python train.py --moe_layers=[2, 3, 4, 5, 6, 7] --router_score="softmax" --routed_scale=6.32 --balance_loss=0.000754 --init_std_router=0.0115 --lr_router=0.000879 --vocab_size=16384 --norm_eps=1e-06 --tie_word_embeddings=true --learning_rate=0.00275 --batch_tokens=65536 --train_tokens=386000000
Below are experts of layer 2 (counted from 0) of a mixture-of-experts language model. Rows are named router (the router's row for the expert), down (a neuron's output weights, with its number) and show model dimensions 0-191. Each number is 200 + 20 x the weight over its row's rms, rounded and kept within 0 to 999.
After each expert's rows: a language model's description of what the expert responds to. This comes from a sample of Wikipedia text that the model never trained on.

# expert 36
router,209,202,206,191,237,187,229,183,186,191,210,206,211,201,210,161,198,178,229,171,210,172,179,170,202,201,184,210,198,180,196,191,180,231,194,168,219,184,212,193,203,237,197,239,189,215,186,191,218,229,211,157,218,205,198,216,188,202,185,205,221,195,195,226,197,198,160,188,229,203,201,185,157,168,199,181,181,244,202,206,191,208,205,210,204,227,211,214,247,199,220,181,190,196,221,238,239,208,165,173,212,207,188,204,228,197,197,212,239,172,193,195,182,230,227,195,240,199,200,211,180,203,198,176,186,230,193,205,209,230,194,216,203,159,214,222,185,211,200,202,235,185,239,186,197,158,165,203,181,199,207,209,198,202,217,188,207,213,201,190,182,207,166,192,193,197,203,185,174,234,206,206,197,183,174,197,170,174,235,229,207,184,200,143,172,186,197,206,174,235,197,219
down0,194,212,208,181,196,209,185,227,165,154,212,164,224,227,147,201,181,179,209,195,180,199,183,222,222,166,190,209,246,185,213,198,221,199,178,212,184,196,202,221,251,221,189,163,213,218,169,214,192,232,206,205,199,236,235,193,227,202,195,206,169,210,215,197,200,194,205,213,226,219,155,169,204,199,191,207,225,207,188,201,205,231,186,214,188,180,230,191,203,185,188,213,229,207,173,236,205,216,214,209,209,223,189,177,175,183,207,197,191,180,224,215,198,225,182,216,189,196,189,195,196,153,208,206,195,216,171,208,211,185,179,169,227,198,184,206,207,208,177,201,195,199,211,174,204,217,142,196,182,199,180,258,207,203,202,223,184,213,210,188,179,191,196,229,146,202,225,171,204,216,183,174,233,201,193,184,196,214,208,178,188,197,185,185,180,191,180,175,185,207,214,184
down1,179,216,201,179,200,230,178,162,204,220,191,226,193,178,209,178,193,230,186,206,177,192,223,201,204,191,208,203,224,159,188,231,169,198,183,214,203,190,229,179,214,224,211,168,227,191,205,193,184,184,210,183,193,222,245,184,183,208,167,227,195,221,191,167,231,183,208,229,242,230,230,235,234,199,187,203,195,181,196,196,208,176,183,156,200,172,171,208,203,209,207,200,189,198,202,202,173,184,188,212,201,195,184,212,186,198,180,172,228,187,217,223,196,188,144,204,230,186,204,220,167,206,176,197,222,197,186,177,207,196,225,196,208,187,158,193,195,177,179,208,197,186,185,221,215,215,221,194,224,170,241,184,206,162,203,183,185,186,185,207,184,185,173,203,206,201,246,212,178,229,209,230,185,204,174,218,173,209,187,188,223,186,200,208,150,196,217,202,179,188,164,183
Description: Inflectional word endings. Suffixes completing words, such as -ed, -ing, -tions, -ments, as in talked, committed, diagrams, incisions, citizenship.

# expert 4
router,210,200,204,163,217,229,235,160,170,190,222,187,227,200,213,183,214,172,196,190,203,207,171,214,227,190,184,210,172,197,196,181,150,210,220,173,202,177,209,216,210,180,177,221,192,194,192,189,207,252,202,161,221,227,197,209,198,219,167,181,213,240,195,217,220,199,179,163,210,215,213,173,159,185,169,215,188,227,193,205,214,198,172,212,200,208,208,190,218,209,204,196,190,212,245,210,229,245,190,174,197,207,199,219,256,184,192,187,220,179,181,153,219,202,212,201,207,210,180,210,178,218,198,169,197,220,190,200,208,184,195,226,210,169,203,167,208,207,224,196,215,215,209,208,204,191,202,202,176,198,233,211,183,191,199,188,205,209,190,156,196,251,199,185,197,211,217,186,184,216,221,201,172,203,169,171,201,165,223,214,219,189,202,176,184,157,206,191,210,216,223,198
down0,217,208,180,187,190,208,237,189,188,199,197,221,183,236,196,157,211,191,187,217,196,188,189,239,209,223,209,214,163,215,184,232,245,232,175,199,205,221,179,223,220,202,215,172,190,209,203,171,169,201,175,203,181,206,200,209,171,206,185,223,188,218,173,210,182,198,247,199,189,211,216,235,185,193,200,186,211,225,217,222,196,204,194,200,211,175,194,168,158,168,206,181,203,200,233,197,182,162,209,188,211,219,194,206,208,211,198,189,191,214,186,205,170,203,215,207,216,203,230,155,211,194,198,200,203,234,184,241,186,238,204,189,192,183,211,191,216,201,233,227,208,252,207,158,216,166,177,193,202,221,219,181,218,233,200,200,191,201,211,214,223,212,185,189,196,194,193,152,204,210,212,228,190,196,186,166,170,141,196,183,185,216,190,164,188,182,223,195,202,206,211,189
down1,199,211,212,216,203,202,200,211,194,190,189,213,237,226,214,207,222,188,247,197,192,197,180,198,208,223,196,203,215,229,207,240,182,185,219,196,191,150,181,183,185,168,223,182,195,187,205,167,215,191,205,217,158,176,212,182,184,215,190,201,254,161,199,201,204,235,199,224,170,218,202,190,168,187,183,191,215,184,232,184,194,216,221,241,163,221,196,184,184,202,215,157,233,181,191,196,204,200,211,177,194,236,235,220,224,192,165,190,212,213,181,195,202,173,215,196,145,178,176,233,198,223,252,202,182,200,214,227,176,207,189,196,219,211,220,204,199,204,197,187,207,212,219,192,216,202,222,186,170,205,187,183,204,233,206,221,198,198,215,203,199,191,224,220,227,219,196,186,213,212,169,216,184,236,195,228,212,216,195,219,202,204,209,238,219,186,190,223,228,179,169,216
Description: Mid-word consonant pieces. Short consonant fragments inside longer or foreign words, such as Ser-v-ant, insol-v-ent, For-estr-y, subm-itt-ed.

# expert 6
router,233,200,215,148,237,216,197,169,195,195,210,157,195,194,201,193,176,195,213,190,190,185,187,219,232,183,177,228,188,184,208,168,216,177,212,224,226,199,210,202,178,251,179,207,212,211,236,193,204,202,153,198,211,213,179,177,171,223,205,208,205,220,238,180,189,174,189,183,214,215,178,181,183,192,192,184,202,209,174,167,179,207,199,193,219,219,214,217,213,148,242,179,210,196,209,213,247,204,180,182,224,172,194,211,196,228,211,212,217,211,205,185,208,230,218,187,203,194,188,212,193,224,199,203,148,195,207,198,219,226,197,192,176,186,220,160,176,216,216,177,220,201,217,207,189,209,169,216,196,217,220,199,198,199,209,153,219,205,184,197,189,209,205,180,195,184,208,192,216,210,205,183,212,176,166,214,171,189,188,188,232,183,234,171,209,187,151,210,189,215,226,180
down1,184,201,206,204,207,171,201,173,214,224,249,179,190,194,176,173,193,227,211,228,179,187,198,253,195,222,233,226,211,202,180,226,175,189,202,177,204,242,177,237,213,203,189,210,203,197,173,174,185,200,226,220,211,196,217,195,207,217,194,227,220,222,156,210,204,223,212,176,220,209,180,167,174,200,183,210,143,213,184,221,185,201,191,245,184,229,173,180,177,240,196,189,191,193,204,191,186,187,225,181,173,205,201,194,190,180,191,222,190,178,200,210,206,203,198,204,204,199,205,175,191,244,237,176,175,201,225,218,243,209,157,204,203,215,192,176,228,202,204,188,201,241,226,189,199,185,204,211,205,219,215,181,194,206,226,215,205,233,217,241,157,180,174,220,189,189,215,189,167,203,209,204,182,202,208,193,212,206,203,211,175,216,205,217,181,189,176,194,182,212,199,235
down2,207,195,180,193,178,194,188,206,206,190,165,158,213,217,199,209,165,201,203,222,158,181,205,214,178,188,212,207,219,212,174,196,200,201,220,191,207,204,176,136,160,208,253,243,241,207,222,193,230,222,204,191,213,193,181,184,178,153,205,199,211,187,218,235,224,196,183,210,186,204,190,169,178,191,205,216,178,202,215,217,183,206,188,233,181,200,179,172,214,193,199,217,187,175,175,223,183,186,189,192,213,225,206,202,217,189,193,189,225,176,203,215,195,196,166,200,163,195,214,207,175,167,208,214,201,176,219,232,195,203,211,227,152,179,215,178,181,194,234,189,187,174,178,177,183,193,192,198,201,207,188,195,213,215,193,174,217,174,170,162,201,209,210,214,204,189,243,231,211,226,219,216,197,201,200,214,231,172,191,185,177,175,187,186,172,221,221,197,235,223,176,194
Description: Subject pronouns and copulas. Subject pronouns and forms of be in running prose, such as was, is, she, it, also, often after which, that, or a period.

# expert 27
router,190,189,208,155,218,179,193,175,171,193,236,188,202,191,206,170,192,170,194,192,186,186,192,195,173,209,195,218,199,141,215,192,194,181,236,222,212,225,216,191,174,260,185,209,197,203,214,160,211,191,193,189,224,200,206,199,182,238,212,207,218,206,212,190,221,181,204,167,229,210,183,190,205,189,199,186,195,207,184,197,200,215,193,225,214,186,220,206,212,180,202,193,187,208,208,234,203,205,150,186,200,152,208,218,217,193,228,202,226,167,219,195,198,217,202,196,221,194,196,220,191,217,202,165,179,217,189,200,202,238,207,195,163,181,221,218,163,211,237,186,196,190,245,211,160,179,177,206,195,204,224,216,191,215,207,207,205,207,154,195,185,211,160,205,219,168,224,206,219,209,241,189,199,175,193,172,180,194,185,218,236,196,212,171,172,182,190,204,186,213,241,179
down4,194,192,219,204,196,166,213,197,158,216,194,225,226,204,200,211,199,223,204,213,219,195,195,204,236,209,186,224,205,230,150,190,213,167,196,193,196,201,226,220,166,170,198,191,174,165,199,209,197,197,204,206,196,217,183,189,223,237,167,202,171,195,231,167,176,243,198,199,189,215,196,194,161,192,193,198,184,197,198,184,221,189,205,218,223,220,184,206,182,175,182,183,192,215,240,215,211,203,176,209,193,156,163,182,181,197,200,201,198,161,190,160,214,180,177,199,213,198,206,177,176,201,200,209,161,184,204,191,208,178,186,173,227,246,179,198,199,217,191,208,229,208,175,203,205,188,177,223,187,167,198,183,163,202,220,215,183,179,203,161,178,200,209,221,184,234,215,227,199,228,187,176,184,188,183,196,209,141,158,202,185,231,194,208,203,203,185,221,186,199,235,210
down5,192,193,205,205,218,192,196,216,219,176,184,214,191,197,202,229,167,162,204,173,162,201,206,202,201,187,212,216,203,219,178,170,209,211,183,217,208,187,196,180,201,198,158,206,193,223,225,231,194,210,188,188,210,219,216,197,174,169,204,213,217,176,198,223,153,217,217,184,200,184,176,225,233,240,234,228,213,191,177,218,200,208,185,199,201,189,189,184,238,226,192,169,234,179,190,168,190,183,186,170,226,244,208,173,186,222,198,173,180,210,202,202,194,167,225,219,213,192,194,191,193,189,190,206,207,233,205,205,179,178,201,223,202,202,169,220,227,199,186,198,219,190,184,212,179,174,200,184,202,208,202,164,223,172,235,230,195,158,212,218,200,225,228,164,209,228,214,214,196,178,219,221,265,192,174,193,237,203,188,183,173,204,160,213,186,196,208,211,213,212,201,170
Description: Place and time prepositions. Prepositions opening place, time or manner phrases, mostly in, also on, at, as, during, into, through, often before dates.

# expert 14
router,196,181,212,200,216,227,217,191,199,197,257,216,212,233,207,193,194,142,181,159,219,193,182,193,226,190,209,210,203,160,189,181,205,171,224,187,207,238,196,215,203,193,192,201,211,191,238,181,218,197,183,200,230,209,194,209,189,234,226,198,213,218,201,178,189,202,194,188,212,218,178,158,197,189,197,213,212,217,202,189,187,215,193,220,198,213,223,196,215,167,208,163,185,201,194,233,219,230,160,187,189,188,217,234,226,226,225,241,205,187,196,195,209,225,231,208,189,214,189,213,191,214,208,202,181,205,169,192,214,200,182,193,198,179,211,206,153,225,198,194,200,209,241,186,157,172,200,184,172,209,209,211,182,192,212,191,212,211,173,168,151,208,187,184,202,192,195,204,216,230,205,204,206,145,205,197,172,181,187,209,210,184,259,165,192,200,167,178,179,208,193,205
down2,232,198,193,200,182,205,195,185,178,195,179,241,220,175,197,198,233,190,245,208,210,201,212,173,195,201,198,214,170,185,193,163,179,205,228,211,188,220,179,185,218,194,176,211,174,178,174,195,171,207,197,212,186,250,177,224,197,191,198,194,210,207,205,178,186,164,208,173,196,230,200,188,143,188,207,193,205,159,209,193,196,216,218,163,158,187,196,212,224,228,208,193,204,216,211,218,205,157,194,200,207,224,205,161,206,222,189,197,204,242,192,196,200,215,229,147,204,186,230,207,215,192,207,190,214,217,215,165,170,192,187,222,212,212,195,184,200,181,224,214,198,201,189,209,224,167,164,222,205,180,212,219,165,186,167,205,211,171,229,225,209,199,204,192,220,192,181,220,210,186,205,182,179,214,183,195,217,220,222,217,198,166,158,236,173,195,213,225,201,182,184,223
down3,192,175,196,231,210,198,182,195,204,194,208,178,225,193,191,180,193,189,190,193,228,187,208,198,201,236,229,164,201,214,175,196,229,213,184,195,192,214,206,211,182,231,174,171,191,175,199,204,195,198,185,192,220,184,186,206,198,210,237,195,211,203,205,203,217,188,232,218,221,194,217,197,165,203,205,215,211,206,196,225,226,194,204,189,214,205,207,228,201,213,194,195,227,236,174,194,222,194,204,215,232,209,165,179,204,171,191,209,222,190,216,197,204,192,232,194,240,180,236,223,192,217,197,173,158,228,216,253,206,201,172,146,170,199,220,223,222,237,215,194,189,236,222,192,178,169,197,204,200,196,188,183,205,243,215,243,170,230,201,239,191,208,201,224,226,174,214,220,173,203,180,219,187,231,189,197,224,210,208,217,243,240,178,216,215,227,219,173,215,212,215,213
Description: Clause connectives. Words that open or link clauses, mainly that after said or argues, plus which, when, because, However, Although.

# expert 16
router,220,157,232,204,219,213,211,205,187,192,221,194,180,198,211,154,207,179,225,180,218,180,191,189,183,194,224,216,185,175,183,193,193,212,203,167,212,199,229,172,217,235,166,218,209,201,218,192,222,223,182,218,223,225,193,230,192,213,185,211,210,194,197,166,238,181,182,179,187,216,152,190,197,171,183,199,207,223,191,216,190,224,183,209,232,209,220,188,252,193,202,189,160,224,237,220,209,218,147,184,189,192,216,223,214,217,228,212,169,186,183,180,203,206,220,202,196,210,186,212,184,201,193,206,184,206,209,195,202,245,186,189,210,186,205,175,216,213,223,193,209,223,185,231,206,210,172,213,182,234,215,201,198,207,202,179,197,219,212,172,195,205,182,190,187,201,224,168,162,207,199,171,194,182,180,174,175,164,228,208,219,168,224,180,182,176,173,181,172,227,183,219
down0,209,217,197,200,211,193,199,215,196,198,202,193,188,206,193,186,150,218,231,180,194,203,169,231,206,201,211,170,210,198,193,172,216,197,211,225,179,194,157,218,184,193,199,205,185,207,200,226,204,215,141,191,167,214,220,222,255,203,199,182,177,174,207,211,188,257,171,188,225,179,197,199,193,177,173,196,242,195,220,204,168,203,169,207,173,205,195,188,186,212,211,187,210,215,208,234,191,222,235,191,202,243,212,185,214,193,224,194,201,197,214,236,191,210,232,189,175,219,216,191,164,205,191,213,183,173,193,172,182,224,178,181,210,199,208,194,246,189,199,199,209,188,191,188,196,209,203,162,201,201,220,189,185,184,204,203,193,187,172,183,202,221,216,207,159,170,191,237,202,207,226,200,224,220,193,259,199,208,212,184,233,180,202,185,181,173,154,185,220,210,184,217
down1,203,183,195,215,175,161,187,205,202,226,228,200,190,214,211,196,196,196,206,228,210,204,207,191,218,213,193,154,237,203,207,189,212,175,238,198,231,194,218,213,205,198,225,169,205,191,205,191,210,175,220,206,165,168,190,208,167,209,211,210,206,201,230,192,197,196,175,191,174,177,208,249,204,213,200,218,230,167,222,213,241,184,187,189,207,182,178,206,204,210,185,206,166,182,193,184,168,218,178,205,205,180,183,189,214,191,198,226,206,171,236,210,215,159,178,171,196,179,202,186,203,224,259,174,193,197,208,225,222,226,189,242,208,196,177,228,174,153,181,221,222,182,208,205,210,241,189,198,199,185,202,190,188,179,179,199,204,184,192,203,188,209,226,183,204,196,138,232,208,218,175,215,204,180,187,202,203,215,159,186,201,236,195,210,222,191,178,185,194,217,221,172
Description: Word-final pieces before punctuation. Final pieces of names and words right before a table bar, bracket or space, as in Grag-son, lit., Broad-cast, Oil on.

# expert 34
router,225,177,206,199,217,190,208,186,215,162,215,209,179,220,212,197,188,118,180,194,196,195,196,192,175,158,229,212,214,197,205,192,186,224,236,154,230,207,201,187,206,227,189,202,202,216,209,193,208,194,196,204,236,208,179,205,197,242,171,194,202,211,205,202,208,172,210,181,214,204,195,175,214,184,190,206,185,195,204,173,144,216,189,215,210,191,227,193,226,193,255,180,215,211,218,204,212,230,186,182,213,184,184,205,200,176,206,210,197,198,193,208,165,225,243,177,187,204,171,203,202,201,224,173,207,200,189,200,193,217,193,205,145,185,219,189,231,223,219,189,230,213,233,200,186,177,188,210,190,211,209,213,194,179,227,154,205,200,214,211,204,198,203,190,187,218,231,201,170,205,224,183,185,165,209,184,165,179,216,221,217,182,197,192,197,186,169,164,205,210,213,154
down1,199,207,195,204,207,222,199,210,202,191,172,177,173,204,189,216,212,228,210,189,167,174,200,248,213,209,202,202,194,176,204,229,202,171,201,204,177,204,202,182,225,217,207,207,204,199,221,167,205,226,187,249,160,211,234,170,180,200,199,173,177,223,194,197,234,185,228,167,199,230,213,172,198,189,208,215,232,237,211,188,180,182,197,191,214,231,210,228,187,186,219,216,209,213,233,194,230,222,172,186,205,197,205,161,227,207,243,202,197,165,181,210,159,203,180,160,202,183,186,197,224,171,213,205,198,199,201,226,208,234,204,234,176,202,194,229,161,204,201,200,201,155,220,169,212,199,202,226,211,225,196,179,183,172,225,191,217,201,194,211,223,188,212,234,207,188,192,195,208,214,207,189,167,192,211,221,190,170,184,184,197,217,169,204,183,248,177,215,227,181,208,211
down2,232,259,189,222,206,155,206,188,206,203,194,220,208,196,191,192,187,178,182,188,193,232,211,206,176,193,200,177,199,197,211,208,219,177,228,161,251,223,213,191,244,174,248,202,205,203,194,180,184,195,219,219,175,203,236,169,200,166,158,202,208,187,175,184,161,192,196,220,207,175,201,192,176,198,203,182,230,189,214,179,183,221,186,171,194,171,178,179,193,223,222,212,194,184,194,174,178,199,214,217,174,211,226,193,227,178,203,215,193,219,199,204,205,180,203,195,208,181,225,224,198,146,210,218,214,195,176,215,196,186,209,186,174,216,210,243,229,176,204,207,203,219,206,199,197,201,181,189,193,168,172,236,194,203,202,196,217,176,197,260,238,204,229,210,218,206,190,203,184,207,179,203,190,181,187,179,194,226,201,200,190,192,237,222,219,209,176,192,235,205,191,207
Description: List dashes and colons. Line-initial list dashes and colons after infobox field labels, such as Trade names:, Legal status:, Authority:, Ground:.

# expert 1
router,211,195,219,188,210,211,203,188,153,182,218,202,187,222,231,172,193,162,175,187,185,176,192,161,199,200,242,203,167,159,212,196,193,184,231,216,233,211,224,193,200,226,195,205,242,235,204,181,211,226,192,192,209,208,212,219,193,204,198,209,219,214,227,147,200,206,177,174,201,202,176,172,215,188,197,207,188,202,161,221,194,249,186,238,207,187,198,229,203,190,220,165,188,222,228,264,198,211,183,177,185,150,201,218,199,208,204,243,212,176,207,195,184,202,253,187,222,202,199,211,190,201,214,185,176,210,207,217,171,227,222,201,174,191,211,182,201,205,195,153,211,203,218,196,195,190,210,225,196,216,226,209,183,190,213,195,212,204,183,219,176,207,194,200,215,184,226,180,158,192,211,205,193,190,201,182,187,177,237,191,216,177,219,186,205,190,187,211,182,213,200,203
down4,205,210,183,161,206,171,189,180,205,224,221,202,176,192,189,220,212,225,209,195,187,184,213,181,214,246,201,191,186,171,169,208,233,174,230,201,218,195,207,214,230,206,205,208,183,229,212,214,194,193,183,190,202,203,183,163,174,183,188,240,190,207,166,210,209,188,210,197,215,195,194,189,223,205,223,202,211,215,189,215,187,204,203,194,185,204,198,156,189,203,196,239,170,156,166,155,183,236,207,199,191,226,183,195,180,188,181,209,200,250,212,231,164,186,215,210,216,179,188,232,213,215,193,164,182,195,210,218,193,191,176,181,211,204,176,174,199,207,207,223,208,211,230,234,205,133,207,173,190,237,182,241,220,224,199,205,205,194,173,193,200,173,199,186,208,209,194,199,209,209,235,173,201,205,165,173,207,185,181,223,164,191,193,213,187,215,173,209,211,221,227,177
down5,184,157,201,177,199,172,211,200,187,221,180,239,182,172,151,232,215,176,167,219,187,214,191,211,213,191,194,223,179,200,202,192,206,200,214,210,180,199,169,211,192,209,170,210,192,190,199,193,227,190,204,258,175,216,185,160,191,216,217,199,194,185,205,201,179,178,183,158,216,202,180,222,191,201,201,213,164,213,198,199,242,169,215,232,159,212,214,209,173,200,224,207,208,191,212,170,198,195,209,201,213,194,180,169,193,200,238,187,225,194,215,191,193,226,223,212,209,192,218,188,211,202,190,180,230,202,231,204,219,209,224,192,182,234,182,231,243,246,177,196,201,222,208,202,192,177,197,194,173,177,188,195,213,245,217,171,206,151,198,206,192,199,181,182,183,179,171,172,206,184,212,196,202,204,206,221,184,195,160,195,173,191,192,178,185,168,195,198,211,157,176,197
Description: Linking prepositions. Prepositions after a noun introducing its complement, mostly of, also for, by, from, between, as in Association of, members of.

# expert 30
router,194,193,211,179,219,191,227,173,198,206,213,198,197,215,206,198,190,186,190,181,218,174,163,175,201,183,174,222,175,186,199,187,183,211,202,193,211,180,248,213,211,193,191,220,209,219,201,175,188,242,200,168,217,224,163,219,192,201,194,163,236,189,233,209,189,195,191,181,207,202,183,178,197,191,171,209,161,238,179,199,190,208,185,211,197,225,216,190,222,211,227,205,203,210,205,204,219,247,197,175,196,202,207,234,256,172,196,216,188,193,182,153,195,213,208,203,191,207,194,180,205,224,191,191,211,219,179,228,203,199,239,209,196,191,203,181,194,234,191,180,200,193,205,218,191,192,185,224,139,230,236,229,188,201,221,186,215,220,194,166,193,228,166,180,189,163,218,166,199,234,232,200,195,199,209,194,185,183,232,204,230,192,201,197,142,191,195,202,179,203,222,184
down2,172,190,191,206,198,184,223,195,199,211,200,168,201,193,230,194,208,248,233,200,166,239,213,194,194,201,211,225,215,226,168,217,182,199,199,183,236,199,189,174,227,181,194,168,181,240,227,185,176,241,187,228,187,213,209,152,181,197,182,195,208,206,178,181,170,205,200,220,195,221,219,188,204,217,158,190,176,240,179,216,171,208,201,200,186,189,184,200,200,207,190,199,208,241,210,224,219,235,168,189,190,181,177,220,189,205,185,234,222,226,198,197,178,174,199,170,179,213,184,204,193,206,198,210,227,196,166,214,224,244,178,201,221,192,199,190,196,216,233,220,170,234,191,215,200,193,212,184,187,193,203,184,221,200,211,220,218,188,180,204,201,201,205,215,185,186,207,209,230,220,184,207,222,138,205,176,239,213,205,188,220,210,202,181,237,183,159,226,189,202,187,204
down3,224,198,203,202,188,212,147,194,184,173,178,201,186,200,160,236,182,208,179,217,191,195,197,204,198,200,198,153,199,210,184,199,182,222,234,197,187,173,217,203,209,171,194,220,232,187,201,188,216,213,220,229,199,211,198,190,213,175,178,190,204,202,220,166,207,146,163,205,215,197,261,181,193,198,212,182,193,210,190,182,170,209,199,210,212,206,200,205,208,168,223,216,248,198,169,190,155,231,187,226,218,176,208,218,213,222,212,213,188,187,216,177,181,200,173,225,213,156,197,208,186,154,210,215,192,205,225,209,179,212,238,203,198,192,182,171,218,201,177,150,179,240,195,188,223,220,184,195,203,240,200,182,212,227,187,205,196,197,215,205,201,246,158,223,215,227,189,210,190,232,201,202,207,219,188,209,208,178,197,186,209,205,205,203,207,199,170,199,221,200,190,212
Description: Short inner word pieces. Short letter chunks inside names and words, often right after a capital letter, such as Ar-ro-whead, A-stro-s, Sugar-lo-af, Ar-af-at.

# expert 24
router,208,180,223,169,231,202,190,190,214,189,215,215,188,191,218,196,194,167,185,188,213,179,175,155,211,207,182,189,182,177,204,189,208,192,201,160,209,229,199,192,202,202,186,237,212,181,207,215,229,207,208,212,197,222,199,225,178,202,184,196,210,246,209,188,230,193,197,187,264,224,179,195,177,180,198,177,210,199,174,190,190,228,140,219,217,205,204,228,233,213,237,195,191,204,199,221,212,208,169,174,232,182,191,231,194,213,205,260,176,198,208,178,195,229,224,176,206,222,192,205,178,223,210,228,232,208,179,186,196,219,197,194,173,183,201,191,183,207,199,192,233,212,221,217,191,186,184,197,173,217,215,212,190,176,225,176,210,209,187,193,189,202,199,181,205,180,206,208,175,199,186,214,217,144,184,190,194,180,199,177,210,169,206,194,191,202,169,139,218,224,178,202
down0,206,214,175,203,195,191,178,233,193,201,185,203,159,203,204,205,187,215,182,251,189,193,238,161,192,182,188,177,194,187,199,218,208,253,167,205,216,223,182,177,198,215,186,215,195,242,181,192,222,211,234,215,214,188,227,204,195,185,161,212,154,195,190,203,196,209,199,199,207,215,175,212,167,209,197,166,211,208,250,206,194,190,184,190,179,193,157,188,182,204,224,218,216,205,190,158,193,211,187,225,224,185,206,184,197,212,216,201,208,193,181,180,196,219,215,206,146,214,197,195,217,237,225,186,197,224,161,206,199,184,216,194,176,171,211,180,180,177,178,189,203,198,249,210,202,205,179,207,210,211,212,177,168,195,240,213,187,180,225,227,219,204,239,153,224,230,179,213,211,195,199,190,208,181,204,203,207,185,186,171,193,202,217,210,226,184,206,220,171,176,192,188
down1,187,194,239,190,200,203,202,213,207,182,197,184,224,168,207,169,178,170,192,238,168,161,199,238,221,199,210,208,226,193,242,203,197,199,207,211,209,229,175,165,185,164,198,218,224,206,232,214,215,175,209,209,208,198,188,189,143,188,193,183,190,196,236,226,196,185,229,216,198,188,181,239,202,202,169,227,206,209,182,179,209,183,192,225,195,150,198,195,215,159,203,169,183,206,199,177,224,179,196,204,182,221,211,211,204,218,210,163,203,213,202,184,226,217,177,163,201,216,209,185,206,206,191,202,200,193,186,235,190,217,197,227,188,174,196,217,184,170,213,193,211,167,198,198,204,190,202,257,237,197,222,209,174,172,218,191,188,160,148,171,217,205,201,208,188,202,216,225,176,181,206,196,213,193,193,164,193,190,231,189,222,165,205,199,222,208,191,211,221,197,194,196
Description: Census demographics and climate tables. Race and housing words in census prose (African American, Hispanic, householder) and table bars between numbers in climate or statistics tables.

# expert 13
router,226,167,214,194,210,199,207,197,221,185,197,219,199,187,194,184,202,175,197,169,176,205,193,193,184,185,232,195,207,188,182,187,202,190,225,142,213,224,220,203,243,205,188,188,209,215,241,184,234,202,182,193,236,240,207,195,199,198,184,166,196,213,204,172,213,195,198,178,206,205,175,193,196,184,187,203,212,214,211,160,189,254,186,212,223,198,213,185,211,191,222,184,211,210,215,207,207,231,189,181,191,189,189,214,213,212,208,210,230,198,205,167,207,230,215,182,179,194,199,227,186,212,216,192,220,225,209,214,175,205,194,208,163,171,235,195,203,207,229,200,197,245,213,244,159,152,191,196,190,222,211,229,170,178,206,164,250,209,205,208,183,216,193,192,195,208,194,206,169,196,198,176,201,163,229,185,160,193,174,173,220,179,245,195,187,194,197,204,192,198,193,158
down1,219,210,202,217,207,230,201,216,206,215,172,197,192,197,222,213,195,237,224,156,214,182,231,183,193,169,199,193,178,199,194,188,213,173,187,185,218,200,198,233,187,216,225,150,205,211,194,229,192,195,236,209,206,198,195,189,176,209,208,232,223,168,185,182,207,230,206,235,205,194,246,227,196,201,200,214,202,206,205,212,208,173,193,192,192,243,165,215,213,179,187,215,190,183,156,201,216,194,215,146,209,211,191,192,187,215,184,221,222,189,218,202,221,233,208,245,165,186,235,219,183,202,216,178,169,224,144,173,162,210,215,179,207,198,203,199,230,203,200,202,205,194,196,202,237,177,234,177,199,189,197,181,170,185,204,201,185,160,219,209,205,174,173,234,182,180,190,188,202,215,209,217,214,167,196,197,230,199,218,215,197,183,196,225,191,183,202,178,220,199,227,188
down2,229,197,200,218,208,237,235,202,222,199,191,191,194,223,219,169,196,157,188,208,222,170,176,212,215,194,206,167,214,207,234,240,196,234,223,215,212,184,202,186,185,204,200,193,179,219,178,196,178,176,231,213,195,192,223,233,209,193,209,186,209,230,201,189,182,201,180,230,205,229,212,205,200,230,175,238,216,204,220,215,212,198,188,160,163,128,207,196,179,216,188,186,224,189,196,162,163,187,201,210,200,218,183,178,218,186,231,205,191,222,196,207,206,190,174,220,233,195,168,193,178,208,221,198,181,168,195,212,210,196,223,193,205,173,226,206,213,202,206,205,223,165,209,247,224,176,182,206,249,224,192,163,171,190,176,202,188,195,218,222,225,185,175,230,180,194,200,199,179,182,189,194,214,205,194,170,208,209,199,229,211,205,220,203,191,203,192,189,204,164,180,194
Description: Sentence and section breaks. Paragraph breaks and sentence-ending periods, including closing quotes or brackets before the period, often before a heading or a new sentence starting The.

# expert 38
router,190,185,210,194,201,253,211,171,213,204,213,213,212,197,223,199,190,205,176,198,200,197,170,176,212,212,201,206,186,160,184,152,182,181,217,218,236,200,195,211,184,206,192,208,211,186,238,193,204,202,158,201,233,199,190,206,161,214,208,203,221,214,226,220,209,177,175,182,223,205,201,183,174,197,180,182,190,227,193,179,196,208,205,211,237,230,230,234,196,181,233,177,154,204,220,227,221,206,168,197,244,177,205,217,184,216,213,200,222,187,215,200,181,231,214,197,232,211,188,186,191,214,221,176,172,215,216,219,175,199,203,201,191,199,241,163,181,227,213,200,246,218,217,203,143,192,202,201,193,224,211,195,187,203,206,168,215,200,175,176,193,207,179,189,182,159,214,184,202,217,204,194,205,165,171,202,182,193,198,204,195,170,238,194,172,198,167,198,188,228,202,219
down1,221,200,215,170,206,169,170,200,200,181,215,201,213,177,200,185,201,176,221,195,167,195,217,184,188,185,230,219,195,146,217,187,171,176,189,238,202,179,176,206,193,229,213,203,211,237,169,187,211,203,173,206,214,239,205,233,220,193,195,185,190,225,221,179,191,215,198,164,195,218,166,170,218,198,224,183,176,205,222,201,201,200,214,221,214,240,209,176,210,219,205,232,207,206,230,202,218,177,230,195,219,170,175,181,201,166,174,188,220,157,172,153,209,193,220,239,200,212,197,192,191,208,186,172,229,210,188,168,224,185,213,202,209,176,183,175,198,220,206,159,206,190,219,204,182,232,203,218,198,208,254,220,198,183,219,176,212,170,214,214,176,178,206,203,207,203,221,198,229,205,196,215,204,174,198,176,197,192,218,194,226,210,175,215,193,206,193,183,213,181,242,207
down2,185,242,194,211,166,221,182,208,185,202,161,200,185,268,190,195,236,191,182,179,221,193,209,209,188,228,185,193,194,192,213,189,226,213,184,205,189,211,203,225,186,184,204,186,203,209,211,194,203,192,157,181,190,204,207,192,213,226,223,224,220,215,206,217,212,220,169,188,232,183,224,191,165,168,196,224,225,233,206,202,210,199,216,169,154,228,209,179,223,202,227,240,175,232,208,220,171,223,236,236,195,224,230,198,189,209,184,211,169,217,161,203,238,196,216,178,207,188,203,220,182,179,184,244,207,145,209,197,216,218,217,231,212,205,204,224,190,194,172,211,176,208,198,193,212,212,214,192,215,211,204,177,200,217,209,195,213,202,192,182,191,217,226,190,164,212,198,200,216,214,192,195,187,208,177,202,203,197,205,175,194,184,205,232,221,234,229,177,223,191,177,173
Description: Determiners and quantifiers. Possessives, quantifiers and numbers before a noun, such as his, their, some, several, most, two, often after in, of, as.